From a checkpoint of a small mixture-of-experts model trained on Wikipedia.
Size: 14 layers, width 256, vocabulary 8192.
Experts: 64 experts in each of 12 layers, a softmax router, a shared expert of 192 neurons.
Training: a variant of Adam for the experts, 448M tokens, 4635 steps.
Below are experts of layer 9 (counted from 0) of a mixture-of-experts language model. Rows are named gate (a neuron's input weights, with its number), up (a neuron's input weights, with its number) and show model dimensions 0-127. Each number is 128 + 32 x the weight over its row's rms, rounded and kept within 0 to 255.
Before each expert's rows: a language model's description of what the expert responds to. This comes from a sample of Wikipedia text that the model never trained on.

# expert 51
Physical measurement nouns. Nouns for quantities and structure such as wall, population, height, size, floor, foot, plus zero and number cells in stats tables.
gate0 [ 93 141  97  91 115 185 131  78 116 111 154 166 173  93 169  93 111 167 190 124 142 132 146 131 112 118 141 146 112  96  89 158 116 122 178 109 142 135 167 104 143 103 139 159  80 142 120  87 102  90  97 119  70  81 134 158 135 105 146  86 140 111 100 125 146  99 109 105 169  70 113 112 113 158 132 198 173 131 119 136 139 103 170 154 149 156 113 103 121 105 193 111 122 148 132 138 165 166 115  74 128 141 150 134 162  61  59 159 144 106  74  94 127 140 131 153 120 145  75 112 103 128  92 136 107 183 153  31]
up0 [131 135 121  85 169 108  96 154 119 126 122 108 134  90 166 127 107  66 105  83 161 144 164  91 123 194 165  94 144 115 152 162 176 132  92  84 121  75 150 112 103 129 133 100 100 154 165  59  97  60 188 186 133 138 146  70 116 118  97  95 130 115 143 151  72 116 109 119  57 159 119 124 130 103 103 125 137 115 168 136  72 148 133  92 148 119  75 134 165 123 101 104  78 101  98 132 107 122 133 177 137 170 121 128 128 151 142 130 108 114 160 212 103 136 171  99  70 184 146  76 175  74 174 137 133 133 148  60]
gate1 [128 174 116  99 102 111 107  61 135 134 123 175  55 146 115 105 149 125  91 145 154 161  99 169 133 132 113 133 114 135 140 143 118 136 115 131  85  30 190 109 123  95  82 122  88 143 111  65  81 147 150 122 171 118 140 123 135  89 166 144 146  70 122 118 151 129 172  88 144 117  75 134  99  89 141 134  83  80 170 118 167  49 154 134 119  80 153 126 184 109 161 135 133 174 111 159  85 148 179  95  82 124  77 143 137 120 103 101 135 138 161  81 108 114 128 134  92 117  91 101 104  94  75 105 141 144 112 133]
up1 [ 82 207 126 151 153 143 175  94 101 107 102 117 127 115 156 190 119 122  40 133  80 189  75 128  80 151 141 106  65 119  94 136 160 108 156 173 135  96  98 117 147 119  82  86 117 128 152 102 121 104  88 148  88 101 151 115 175  74 145 150 169 166 150 164 180  69 119 167 133 169 130 169  95 112  57  83 107 145 173  97 118 139 171 177 130  52 177 134 108  99 134 166 148 111  64 123 156 192 132  71 117  91  73 131 126 150  89 117  94 101 192 100 165 133 163  83 167 144 102 147 108 122 166  98 101 145 153 149]
gate2 [180 139 158 165 171 131 136 169  89 128  97 106 125 144 140 117 123 127 179 154 186 164 144 163 115 123  82 120 112 146 110 118  92 130 146 105  95  66 136 105 103 127  86 149  88 152 123 109  99 129 157 122 129  84 119 151 117 196 168  92 141  64 122 113 130  88 147 168 127 133 142 110  84  43 140 143 105  74 144 118 121 127 162 129 130  86 157 142 122 109 131 200 146 194 107 177 110 147  95  75 180 165 118 114 109  67  24 101 118 124  56 114 144 126 121 100  99  71 119 197 142 181  49  89  96 119 149  97]
up2 [115  81 106  98  86  77 113 108 142 184 135 150 148 168 133 120 143 145  82 117 105 184 147 164 118 113 174 142 112 167 136 150 104 133 116 145 161 127 130 159 153  76 144  85 150 126 185 133  64 119  98 124 110 126 153 148 102 178 209 122 185 168 117 162 191 119  92 153  82 121 127 168 122 121 168 164 148  90 130 156 159 118 161 154 154 117 200 119 147 150 126 110 138 122 206 133 156 112 172 133 103 151 122  74  92 141 155  92 136 103 179 120  56 132 146 130  66 155 145 103 148 113 123 103 175 128  94  94]
gate3 [121 150 131 129 128 182 118 124  63 100 106 158  91 152 123 157 123 104 161 120 165 101 108 133  98 146 119 136 178 139  99 176  89 140 159 141 169 149 131 110 114  89 221  99 178 127 141 159 114 143 150 106 151 187 115 145  61 137  46 146 139 153 202 109 128 114 129  53  43 157 202 142 106 117 155  89  51 115 126 145 130 115 102 165 128 136 164 103 112 128 125 132 149  87 119 188 147 154 145 109 162 121 138 123  92 151 100 127 146 168 158  79 177 146 140 149 137 142 188 127 109 121 145 109 154 198  83 108]
up3 [133 119 159 116 128  71 114 158 151 131 145  92 142  95  94 137 123 119 108 114 125 142 108 139 108 182 159 103 189 131 135 137 193 140 134 127 102 122 141 222 179 115  87 122  81  90 138 117  84 154 134 172 127  84 104 124 136  54 160 152 174 107 186 112 140 135 184 168 161  81 114 130  96 120 145 176 200  80 166 136 188 113 136 117 111  49  49 173 128  94 128 123  96 161 119 108  87 169  98 103 113 140  32  63 154 144 176 143 143 104 124 132 161 151 100 155 122 141 127 115 139 173 145 136  51 170 148 145]
gate4 [ 98 148 139 131 142 109 159 167 101 110 129 124 142 171 122 121 169 102  85  89 107 119 112 147 101 124 139 105 112  94 136 143 126 193  95 158 135  96 224 139 125 132 141 105 174 113 145 100 133 131 138 134 116 164 100  66 119 149  99 103 126 102  62 140 110  85 124 151 137 134 142  88 115 108 124  74 136 154 145 170 101 117  45 126 107 120 121  94 114  97  60 106 105  95 139 151 126 139 115 163 116 142  75  91 171  75 109 134  77 140 170 139 134 142  91 194  95 138 138 127 155  91 184 128 107 127 128 121]
up4 [141 164  49 132  96 138 108 113 121 126 152 140 111 132 110 133 127 125 182 131 105 140 119 104 162 175 142 167  88 158 131 108 161  91 165 139 157 119 104 125 150 131 117 107 129 102 163 137 141 158 144 110 187 121 107 138  91  73 102 154 158 129 180  66 175 145 138  77 147 138 119 132 100 115 116 206 107  92 131  98 174  74 168 167 107 111 144 157 106 137 205 185 126 155 137 120  95 135 117 129 154 122 152 165  61 165 130 118 160  64  57 111 125 136 130 136 180 142  87 134 134 126  66 121 177 174 116 137]
gate5 [132 157  77 126 161 155 136 157 194 115 125  88 110 139 122 110 145 153  78 153 101 115 154 150 138  96 132 111  99 127  73 125 112  71 118 117 135  49 141 133  93 183 121 101 122 143 130 111 136 102  99  83 170 191 174 122 124 208 171 117 130 101 112 121 133 144 121 176  76 129 169 200 110 119 117 141 109 112  92 138 131 165  87 128 149  78 126 155 140 184  92 183 165  98 147 108 133 151 162  80 183 152 169 136 157  90 164 124 142 162 121 118  95 101 110 152 127  86 125 110 104 102 137 111 130 141  82  93]
up5 [112  88 112 136 165 107 116 142  74 148 129 137 143 148 177  63 173 141 151  77  76 140  67 143 128 134  94  81 201 137 171 145 189 154 127 152 122 204 117 177 120 120  98 157 105 155 110 125 132 186 111 189 130 125 131 124 106  73  81  75 133 146 158 132 124 141 116  80 151 120 116 104 123 122  75 155 108 117 158 106 150 125 141 148 127 147 177 110  87 125 128 102 157 171 165 165 107 145  53 127 100 128 122 109 142 165  90 131  87 133 124 145 130 133 113  80 132 144 119 127 131 155 150 103 116 126 151  82]
gate6 [ 70 100 150  97 132 156 182 118 179 126 148 103  67 144 165 115 117 116  76 111 102  99 132 114 156 126 144  81  90  94 148 122 143  80 110  93 133 122 164  89 132 199 112 121 119 124 120 120 107  91 121 131 124 156 125 158 121 122 151 111 101 181  45 132 131 112 151 113 175 147  85 160 128  90 131 151  87 167 105 138 131 198  90  99 178 117  85 124 132 110  97 142 145  64 163 156 107  84 124 159 146  99 180 156 166 100 150 101 131 139  95 158 160 136  43 109 106  74  81 121 107 155  72  89 171 165 119 179]
up6 [103 121  86 139 150 122 146 136 118  74 122  63 150 157 110 112 176 106  58 134  78 181 128 154 159  91 163  75  96  78 132 159 122 111  89 102 146 156 123 110 127 179 140 165 124 154  76 157 102 136 127 143 121 161 146 182 105  77 125  65 140  98  72 181 124 101 131 143 144  81 134 136 130 154 119 126  83 201 154  95 151 125 145 119 149 147 136 170 134 147  91  99  84  85 136  58 129 116  86 115 159  62 178 105 120 124 116 134 158 108 108 174 122  85 104 163 133  77  97 113 103 155  30 116 202 103 141 200]
gate7 [132 117 150 162 104 125 146 171 135 168 102 139 165 158 113  80 130  45 146 125 128 132 116 114 109  72 149 140 130  88 141 111 105 180  92  73  82 131 111 146 127 109 102 152 148 114 157 122 121 131 121 218 140 105  88 150 136 148 139 141 131  88 109  97 124 186 137 194  98 162  96 171 134  64 120  95 113 129 100 122 122 147 157 126 101 123 148 149 166 139  92  61 141  85  82 143  36 131  68 101 132 152 102 130 100 102 115 136 171 116  86 127 118 156 141 104  73 125  69  82  98 133 147 166  94 132 157 116]
up7 [164 140 107 137 156 138  77 170  85 149 136 205  87 128 132  86 101  89 121 104  82  58 157  65 135 112 135  89 197 147 153  82 126 107  93 145 125 116 141 158 174 132 163 221 107 128 143 190 104  84 132 147 119 185  77 148  87 136 168 140 155 121  89 171  86 121 175 157  89 152 134 118  99 137 140 123  86 136 155 199 134 111  72  46 112 174 147 130 117 158 114  93  73 103  94 107 100 162 123 125 149 148  91 143 127  77 142 149 139  75 109 122 128 141 143 136 131 119  83  78 142 128 160 175 127 126 160  87]
gate8 [143 117 105  69  87 172 189  86 126 109 112 135 141  85 168 114 130  94 139 177  88 137 157 153  83 189 135 137 149 132 146 129 129 135  91 105 150 111 179 160 159 105  83 107 138  96 153 107 178 140 192 110 168 128 142 184 118  93 180 152  94 138 106 135  68 132 153 154 111 142 112 217  88 140 151 144 132 155 150 107 114 135 143  93 124 119 115 143 204  87 146 162 163 139 155 104 155 169 212  82 132 113 107 116 154 148 107 139 132 149 105 147  95 148 101  94 142 120 147 106 155 106 113 113 117 147 120 111]
up8 [103 182 122 113 162  83  90 152 186 114 140 142 131 181 114 105 119  82 130  96 103 135 114  61 122 143 128  75 127  95 104 111 164 111 115 142 130 139 148  69 135 126 201  97 124 160 125 135 145 152 156 186  93 153 166 122 148 139 118  89 136 172 192 190 135 200 138 163  99 129  68 119  73 143 105 129 178 170 138 154 134 130 160 138 146 163 143  88 102 103 161  53 106 101 136 140 161  79 118 182  97 173 103 137 127 138 121 107 156  91 146  93 160  81 156 129 141 136  62 141 137  89 127 114 150 131 112 146]
gate9 [119 172 179 120 138 127 163 177 154 130 139 155 110 171 172 156 129 162 110  68 156 135 135 120 107 162 149 134 125 151 155 124 119 151  70 133 118 113 121 131 136  93 102 126 131 155 126 154  87 126 162  95 165 125 137 183 118 165 168 154 133 122  46 174 126 118  93 121 105  93 141  66 156  92 102  60  81 124 109 172 140 133 109  94  79 159  78 109 106 143 120 131 166 192 169 130 120 149  94 144 137 129 124 114 156  73 135 134  79 151  90 156 175 127 112 104 107 111  83 129 121 131 123  65 167  80 134 109]
up9 [217 114 110 209 199 127  98 110 126 127 135 140 165 154 138 136 132 154 105 152 112 147 116 145 162  86 163  92  88 136 111 133 104 125 132 149 175 114 107  47  97 116 134 101 159 167 134 161 125  58 148  93  46 122  87 165  92 107 132  97 133  78 160 140 168  79 148 168  92  97 178  68 122  78  97 116 127 123 120 140 113 159 131 110 106 142 173 153  87 199  88  97  92 143  80 133 126 114 127  87 106 128  74 150 169  75 133  43 105 102 115  88 138  76 178 111 114 121 113 155 124 160 117 141 107 120 122 141]
gate10 [146 181 162 133  78 153  96 125 141 150 109 123 121 143 209  95 130  65 153  75  89 134 110 117 159 139  79 112 125 131  78 114 135 123 107 139 133 158 179 161 119 166 140 145  89  88 150 119 183 180 129 159 135  90 150 112 156 110 163  99 151 114 137 130 136 143 140 100 130 131 178 174 120 129 155 124 123  70  96  75 133 106 112 179 116  98 121  62 113 125 129 105 121  85 139 142 137 125 143  51 149 178 145 146 158 146  57 168 135 128 113  56 151 118 165 174 157 107  89 138 138 136 141 147 108 107  95 183]
up10 [135 150 182 138 193 122  88 110  99 138 107 143 143 118 176 102 145 148 105 120 151 139  98  93 175 136  78 125  89 107 116 101 138 170 172 137 101 107 132  81 105 152 172  82  64  86 180  91 154 179 151 167 135 128  74  78  95  75 185  92 108 140 103  83 132 159 150 100 109  94 112 170 101 133 108 122 115 134 123 170  99 124 127 132 107 109  75 117  99 149 119 118 106  81 137 129 156 104 131 109 161 148 180  97 154  82 107 139 139 109  74 144 126 130 139 147 123 132 134 149  97 122 145 140 104 169 103 121]
gate11 [ 84 126  99  58 168 148 145 167  80 110 140 221 123 150 109 121 118  81 151 108  47 126 113  66  98 118 143 113  77 170  96 118 169 144 108  90 112 150  72  98 109 139 208  86  94 172  98 103 170 114 138 161 144 191 125 175 138 131  87  95  78 155  98 103 145 107 132 143 137 123  38  75 173 124 146 145 146 105 158 120 152 142  62 157 114 138 167  93 164 128 125 138  82 107 150  98 164 101 137 156 132 146 117 136 163 125 135 153 149 149  61 110 116 149 126 144 122 161  97 149 172 127 135 152 131 175 140  73]
up11 [141 138 116 138 114 124 106  31 120  74 114 111  95  68 102 124 130 119 119 114 140 151 136 164 127 118 135 132  97 144 125 133 158  50  99 168 171 138 168 139 127 142 101  84 130  79 184 172  69 153 121  68 116  93 135 117  74 149 147 133 166 121 226 135 117 122 139 150  87  98 126 176  97 138 123 130 117 119  97  89 126  39 141 125 107 116 118 133  98  94 135 135  81 152  96 201 138 177 156 171 139 113 111 115  60 146 180  50 119 135 150  92 154 150  97 134 157 217 130 101  96 120  79 208 138 147 150 159]
gate12 [177 182 107 133 135 152 139 101 102 141 163 132 171  81 143 118  82 155 116 162 155  93 154 144 119  65 173 130  64  98  54 108 146 154 121 147 147  84 155  92 133  95 171 166  79 142  96  90 146  75 130 129 126 141  78 150 155 108 138  96  62  69 110 175 150  59  86  98 159 121 110  98 114  91 127 129 119 141 156 130 126 160 101  97 117 164 130 157 191 148  99 137 141 125 114 146  91 123 136  89 140 117 183 140  57 120 119 150 171 195 114 178 157 130 113 121 116 103  81 119  96  69  91 127 108  90 137  87]
up12 [130  92 159 170 156  73 160 184  94 108 101  82 104 112 105 212 104  90  71 144  98 115 130 114 141 147 131  96  96 178 147 147  97 103 154 102 146 166 135 111 170 127  99 131 124 116 131 170 108  78 143 146 170 151 179 142 168 100 174 107 163 125 123 103 126 149 172  68  94 139 149  66 128 135 138 126 159  83 152 142 143 129 154 113 168 120 115 119 155 170 120 110 121 113 101 192 100 152 150 120  90 137 166 157 101 146 117  97  96 102 145 128 120 142 143 138 142 165 209 136 130 181 187 148 170 212 139  88]
gate13 [113 114 126 136 116 142  68 106 149  47 139 109 121 110 156 135 161 138 135  86 162 106  83 168 154   6 137 120 137 135 121 155  98 127 114 103  92  89 118  80 156 150 124 132  81 170 150 142 129 130 116 164 128 148 169 144 158 132  99 101 121 149  58 106 118 119  81  93 135 108 141 158 108 132 146 154 126 180 152 140 121 190  92 139 129 114  35 137 116  84 103 133  67  75 168 160 144  62 161  54 134  75 121 145 144 112 124 110  74 160 103 112  47  93  77 112 128 126 105 149 130  83 138 127  87 136 110 166]
up13 [102 154 117 170 170 120 114 153 131 111  92  55  79 124 152 145 165 170  99  95 107 171  97  58 153  98 187 126  75 143 113 118 143 131  46 111  66  96 144 148 128  89 103 157  70 127 138 146 172  91 122 105 197 132 102 139 108  82 121 106  74 153 185 175 104 116  94 123 114 137 135 157 126  81  99 153  40 125 127 107 105 106 100 129  93  70 118 110 133 101 140 150 169 100 140 132  95 115 120  72 101 158 106 204 163 163 102 130  95 101  74 105 115 113 105  69 132 131  98 125 107  96 109  95  71 118 152 144]
gate14 [117 140 109  86  83  77 138 155 111 176 131 132 125 154 146  75 146 140 181  73 182 156 114  91 107 129 103 126 180 101  99 119 122 150  94 203 180 136 126 146 115 144 213 146 128 150 112  68  90 155 195 170 125 153  89  81  88 126 167 107 123 131 135 145 106 113 169 121 153 111  58 161 166 121 143  83 154 144 133  86 117  52 104 107 124 130  80 115 121 157 204 136 135 141 152 120 122 135 185 100 178  90  87 150 210 106 139 134 139 161 120  92 103 132 139 185 122 121 125 131 131  64 134  97 111 139 128 110]
up14 [115 161 171 102 118 156 141  91  79 112 135 155  64 123 115 153 151 139 194 160 106  98  85 174 106 173 149  85 126 117 138 165  88  92 174  93 141 158 142 101 164  44  49 132 151 107 169 182 166 117  55  64 141 123 136 157 171 119  79 153 144 149 131 136 142  89 130 123  94 122 134  75 132 154 130 161 122 150 149 152 164 174 140 117 128 133 139 131 139 137  89  93 134  98 113 110 109 109  85 157 113 123 156 105  77 207 111  78 117 100 105 130 108 139  98 152 151 130 182 112 112 157 177 138 154 130 129 103]
gate15 [146 151  66 121 150 164  93 128 171  68 127  89 126 149 159 130 166  87 172 198 167  98 112 100 113  48 114 127  83 139 114  52 140 121 154 124 130 122 182 141  79 143 153 155 107 137 113 120 138 150  84  93 148 143 155 136  71 131 193 105  84 100 117 186 132 150 161 165 144 117 178 182 125 123 129 119 137  72  73 153 110 153 182 129 176 152 116  99 159  84 110 127  88 119 146 164 169 105 134 164 143 164 177 119 148 156 112 153 115 148 122 160 165  66 117 112  78  62 154 139  79  95 113 122 120 142 136 148]
up15 [121 134 120 139  95 141 149 156 108 146 160 167 122 107 112  92 141 158 162 116  94 115  21 110 128 129 163 156 143 108 107  73 140 142 134 106 154 124  90  76 161  68 131 130 168 102 113 126 131 112 158 195  89 127 125 116 143  64 121  61 137  81 143  80 120 134  72 145 141 143 103 147  73  73 150 110 139 134 151 173 115 128 112 123 155  93 138 136 207 134 143 126  94 162 135  94 131 164 166 111 138 143  75 126  93 117  87 117 118 131 107 106 113 206  80 104 109 128  55 200 153 106 126 112 104 116 169 113]
gate16 [145 206 103 153 102 163  97 110  73 128  91  61  98 168 120 137  86 105 170 116  72 100 161  73 142 129 135  39  72 164  68  64  96 129  87 135 143 109 151  80  61  87  96 149 119 159 135 140 123 126  81 155 210 155  79 116  98  78 141 113 124  69  75 199  95  72 125 136 126 138 145 126  91 137 102 123 122 103 145 111 150 150 105 106 149 121 136 128 175 113  81 155 181 120 135 171 158 140 140 149 107 110 153 116 143 103 136 126  71  58  87 130 101 138 137  94 116 100  86  96 129 121 169 147 186 131 113 143]
up16 [119  87 154  71 139 116 142 131 167 100 171 155 142 144 155  96  86 187  90  86 161 159 121 160 147 120 163 162 181 109 212 177 133 180 147 118 116 169 110 185 175 132 106 172 134  95 152 114 171 108 163 117  77 103 184 130  75 179 161 135 143 158 156  87 172 178 169 148 151 122 160 127 126  95 107 100 139 163 116 169 139 119 157 141 141 172 145 200  97 115 138 144 102 147 121 150  99 136  97 124  95 105 105 110  96 121 169  90 132 154 127 167 131 109  55 167 131 159 126 128 137 149 139 151 131 110 153 132]
gate17 [109 178 114 179 182 147 148 156 120 129 132 145 167 147 124 152 169 135 123 105 118 169  50  95  96 142  97 112  90 105 207 110  99 120 142 111 116 105  97 100  69  87  69 147 135 156 101 116 124 112 138 149 129 118 151 161 127 177 140 142 166 140  46 194 184 161 143 182 152 149  70 136  43  76  83  99 154 165 105 174 157 165  58 142 148 114 120 158 193 158 117 168 154 135 144  79 135 147  78  95 138 166 173 133  97 133 113  79  95 147 130 157 125 167 109 107 117 108 103 137 145 117 118 144 155 145 137 133]
up17 [132 108 165 145  77  96 135 121  78  88 153 161  83 107 111  62 123  83 196 107 172 115  99  91 106 141 100  91  97  99 154 143 177 122 183 118 147 193 123 102 125 105 123 146 134  78 147 163 126 165 146 166  87 124 130 123 201 151 168 206 151 149 161  89 129  97 151 141 136  98  99 176 130 126 100 106 154 125 126 145 101 114 170 121 108 164  88  67 102 121 133 110 135 111 139 139 140 102 131  93 112 148 180 163  88 163 124 128  94  97 117 118 110  78  95 109 125 144 158  70 168 179 127 158 119 133 125 150]
gate18 [141 104 112 100 128 162 141  32 102  97 132 170  89 149 112 205 147 160 113 120 137 107  74 122 109 139  92 114 135 172 128 153 149 134 187 139 173 205 166 147  99  89 106 133 122 114  81  80 141 120 171 149 129 119 132 141 167 112 110  99 126  91 114 152 122 147  57 155 133 112 102 212 147 167 125 200  70 100  70 162  81  91 114  62 133 134 139 113 140 128 113  80 143 100 128  89 163 122 119 111 123 123 127 141 142 126  46 103 123 155 151 140 163 115  91 108 144 141  82  88  45  97 191 132 134 146 147 150]
up18 [ 94  69 101  95 122 100 131  65 127 174 104 169 113 117 101 191  91 105  96 155 135 116 122  60 172 129 104 144 144 164 137 158 195 159 141 128 179 151  88 185 121 117 106 133 168 158  75  74  97 102 111 119 156 162 134 121  84 182  61 167  80 116  83 134 157 121 149  48 147 169 115  93 137 157 174 146 114 133 130 126 115 120  54  87 133 122 133 120  65  87 116 110 118 103 146  93 141 129 124 141 145 101 170 131 137 139 101 134 187 161 162 128 140 155 114 123 151 132 157  79 135  79 163 164 135 120 162 134]
gate19 [ 90 146 137 125 148 155 113  93 144 132  74  61 114 122 138 126  94 105 138 195 159 135 117  75 120 152 168 141 116  90  39 162 134  86 129 132 120  58 115  66  58 205 127 144 146 171 119 120 150 128 136 150 172 156  92 135 131 165 204 160  62 142 139 161 169 102 138  93 139 108  86 223 118 127  96  86 108 117 110  74 135 174 138 129 118  74 122 158 145 131 160 115 133  57  99 111  66 142 152 144 117 117 146 132 168  97  95 159  90 170 109 115 143 127 119 124  89 125 101 111 122 123 128 129 149 144 106 155]
up19 [ 81 166  84 123 154 188 100 111 190  77  84  72 125 167 140  87  94 120 128 146 117 181 148 124 149 100 155  82 132 117  77 140 116  77 129 138 135  61 107 122 150 212 146 169 132 154 117 116 125 130 127 128  88  93 126 133 109 128 151 162  98 151 155 156 124 123 167 106 113 117  89 115  63 155 109  88 122 140  80 102 113 141 122  87 144  99 212 153 113 130 134 118 126  70 108  92  90 135 164 122 144  93 152 154 169 163 147 132 108 126 139 107 101 111  97 178 101 169 125  91 156 138  97 172 154 140 129 163]
gate20 [119 196 166 193 165 114 161  62 138 155 193 141 121 165 100 179 181 142 157 149 127 185  68  94 101 159 127 143 100 154 145  94 135 154  99 143 180 132 126 166 115 101 124 125 123 118 119  56  92 100 127 171 151 113  86 152 102 123 142  85 147 149  93 127  97 137 103 169 164  94 194 151 158 127  87  59 111  99 149  80 107 115 136 154 110 141 113 105 163  87 127 152 107 127 136  88 117 171  27  84 150 133 113 127 129 131  62 120 114 122 144 125 136 163 135  84  93  36  94 102 140 106  87 130 131  67 167 165]
up20 [123 133 115 153 149 107 164  97 152  92 110 101 161 165  62 153 112 135  91 121 145 124 139 201  95 114  63 126 108  64 126 166 153  93 104 134 116  98 123 110 177 134  91 167 149 149 129 132 124 115 151  73  78 142 108 105 165 123 140  99 140 133 137 124 136  81 159 122 112 145 117 181 103 156 187  92 159 133 120 137 203 117 149 123 126 134 129  58 121 141 202 166 192 105 133  61 135 138 174 144 120 141 191 124  96 145 124  88 102 124 125 189  81  86 181 116 130 121 109  81 104 117 132 171  67 123  81 147]
gate21 [118 114 185  99 152 182  72 139 143 165 118  41 146 174 112 156 179 184 115  74  90  87  89 120 138 100 141 103 138 128 117 134  76 100 122 207 122 123 188  70 158 144  95 134 170  94 112 177 115 130 136 148 133 173  68 128 121  82 133  89  84 116  44 155 142 109 154 152 135  81  87 154  99 124 125 139  57 143 115 100 150 176  91 117  76  69 129  86 145 129 142 142  91 130 176 143 128 113  72 107 127 153 168 180 129 111 107  91  88  93 126 138 127 119 121 129 115  86  92 122 159 118 149 152 142 139 133 181]
up21 [120 149 164 161 163 137 127 120 167  90 145 105 122 162 202 126 211 102 167 105 113  90  70 101 177 142 119 128 147 132 151 110  93 137 165 105 105 166 162  92  73 156 138  49 103 149 143  84 109 173 120 141  87 131 116  78 143  62  80 105 116 115 114 124 119  95 116 151 150 114 134  86 116 114 139 122 152 144 130 144  70 150 125 166  98 104 132 185 119 146 111 114 157 168 126 116 167 108 115  68 182 152 112 167 101 128 147 153  53 155 111 142 113 110 139 126 151 113 147 130 110 128 122  81  97 146 158 157]
gate22 [127 171 118  98 125 101 101 109 127 108 118 138  88 186 152 105  98 155  72 175 136 113 140 125 128 116  93 142 158 116  98  94 109 148  99 125 143 124  87 162  94 102 116 124  88  96  65  95  98 134 143 153 123 134 154 158 149 113 135  67 139 120  93 159 158 211 136 130 153 154 203 108 160 131  74 128 118  67 162  90  90 115 179 129 105 130 118 118 118 148 133 119 116  96  97 114  88 129 111 107  96  93 133  81 134  80 109 121 127  85 139 167 115 144 142  64  73 134 122 116  80  73 111 113  89 169 135 161]
up22 [ 85 143 121 117 160  93 104  92 109 134 181 101  86 126 127 132 151 130 140 189 154 121 118  83 147  92 154 151 146 168  69  75 109 146 126 149 163 100  63  68 150 155  98 101  79 167 113 108 118 147 206 191 173 143  67 138 172 101 171 170 131  94 106 135 135 175 143 138 189 101 175  99  95 111 107 150 113 137 144  83 135 134 129 145 155 133 129 142  96 166 162 134 120  95 100 142 142 110 169 131 126 106 139 159 144 129  92 120 157 129 148 100  79 152  89 115 136 164 137 130 148 129 100 116 142  96 173 139]
gate23 [156 168 142 106 116  98 132 106  74 165 157  87 145 153 107 124 125   0 154 123 169 176 146 138 145  70 118 153 122 120 130 140 164 142 136 123 122  97  91  68 172  90 103 124 124 199 123 124  63 117 104  46 127  99 109 177 135  81 158  81 136 123  97 194 143 169 125 127 124 146 107 159 107  85 153 135  88 113 142  82  99  80 117 135 164 131 156 103 143 140 168 134 118 141 138 146 134 111  91 157 118  98  93 138 135  70 101 130 145 160 149 162 101 105 128 158 163  85  84 108 138 129 153  92 162 145  76  89]
up23 [133 124 117 173 138  90 163  93 135 165 152  94 152  96 120 142 117 157 116 171 139 154 149 115 105 117  71  84 142 142 137 100 141  93 169 183 187 124 179 147 172  74 131 160 186 131 154 119 125 174 130 118  87 160 111 137 149 138 197 112 193  98 218 167 119 110 130 127  90 144 177  82 154 145 112 117  95 179 153  86 142 117 155 103 123 122  85  75  76  97 149  94  88 121 103 131 103 198 139 131 127  96 129 139 140 218 100 125 130 154 128 121  73 127 172 130 119 143  96 117 123  95 126 113 128 148 132 143]
gate24 [149 147 173 101  80 132 100 148 158 158  61 137 145 150  97 126 146 181 132 175 165 129 144  78  94  88 134 160 145 146 159 101 118 143 141 140 163 118 137 130 105  88 105  62 136  76 146 133 151  96 138 105 106 123 142 101  93 143 158 157 131 115 115 183 100 101 110  91  78  80  94 175 158 118  80 182 141 129 160 128 160  80 167 111 124 185 153 119 120 119 118 129 166 146 161 149 102 147 152  85  94 136 135 154 168 129 196 116 129 171 103 126 134 112 159 128 102 142 132 118 219 171  68 139 120 129  77 181]
up24 [112 169 169  63  99 138 140 165 124 142 107 109 110 106 128 176 114 143 131 125 129 101 107 134 167 175 205 151 136  42 115 102 129  91 141 114  99 134  86 132 105 137 159 154 148 144 139 149  95 135 158 117 200 131 125 145  82 173  55 153  94 148  84  89 148 142 104 121 134 125  67  74 152 126 130 147 224 121 147 118 114 142 103 128 225  79  74 154 135 123 103  97  72  81  73 104 111 145 112 120 137 127 147 113 129  85 135 101 129 112 110 107 130  89 107 174  81 135 130 153 130 157 177 147 150 198 173  69]
gate25 [ 81 147  92  97 177 115 166 126 104 151 112 158 156 104  56 111 201 116 127 119  90 146  78  92 159 112  88  88 144 104 143 192 139 150 131 139 117  78  69 133  57 138 179 109 165 127  70 102  85 135 158  90 188 145 103 122 138 156 134 154 164 101  67 102 133 156 142 134 113 168 137 162 154 126 124  89 169 139 113 129 180 131 106 183 157 189 154 147 184  86 105 109 126 140 134 124 189 165 120 141 188 144 164 124 166 124 113 145 124 109 113 119 113 106  83 100 134 131  90 164 146 132  79 101 114 154 146 114]
up25 [ 97 159 221 113 179  99 121 120 164 122 135  96 189 149 111 121  98 171 108 142  61 120 106 164 166  61 162 151 163 189 150 141 124 167 129 202 107 156 134 106 123 103 108  92 105 134 135 108 112 119 135 103 132 109 140 120 122 105 114  94  62 108 152 156 162 120  75  83 149 125  93 124 172 139 130 176 107 108  84 113  65 110 118 144 156 120 136 142 138 183 163 141 140 182 138 130 154 150 105  72  68  81 123  95 152 105 166 149  81 143 131 145 134 127 111 164 153 115 126 112 115  84  96 118 130 162  99 178]
gate26 [ 75 175 173  89 191 120 129 121  87 109  97 119 176  80 111 152 160  93 149  83 140 101 103 176 135 119 106 171 116 122 102 133  61 136 185 144  91 138 143  61 160 140 155 131 163  70 188  55  80 125 121 136 177 160 103  51 160 113 109 132 155 135  62 168 104 105 155  99 125 177 131 139 177  71 153 115 121 116 203 111 166 116 148 185 117  81  99 105 143 136 165 133 163 111  78 147 136 131 122 145 151 117 125 183 113  85 110  84 140 154  84 116  82 165 116 183 101  97  99 109 161 113 124 172 125 162 146  57]
up26 [152 160  99 146 119 140  82 118 129 177 153 122  77 123 111 105 166 190 136 113 166 136 125 108 145 130 110 134 181 149 133  74 152 118 106 175 184 114 132 145 107  97 152 167 113 128 124 114 200 145 127 115  94 207 110 133 132  92 161  73  84 104 109 119  67 145 159 111 135  82 129 166 149 130 141 111 127 143 138 127 155 110  92 126 116 113 147 176 112 154 158 152  98 147 101  60 133 154 180 167 156 130 185 161 129 152  75  93 164  86 122 158 153 138 131 201 207 104  83 114 167 134  96 133 160  97 141 160]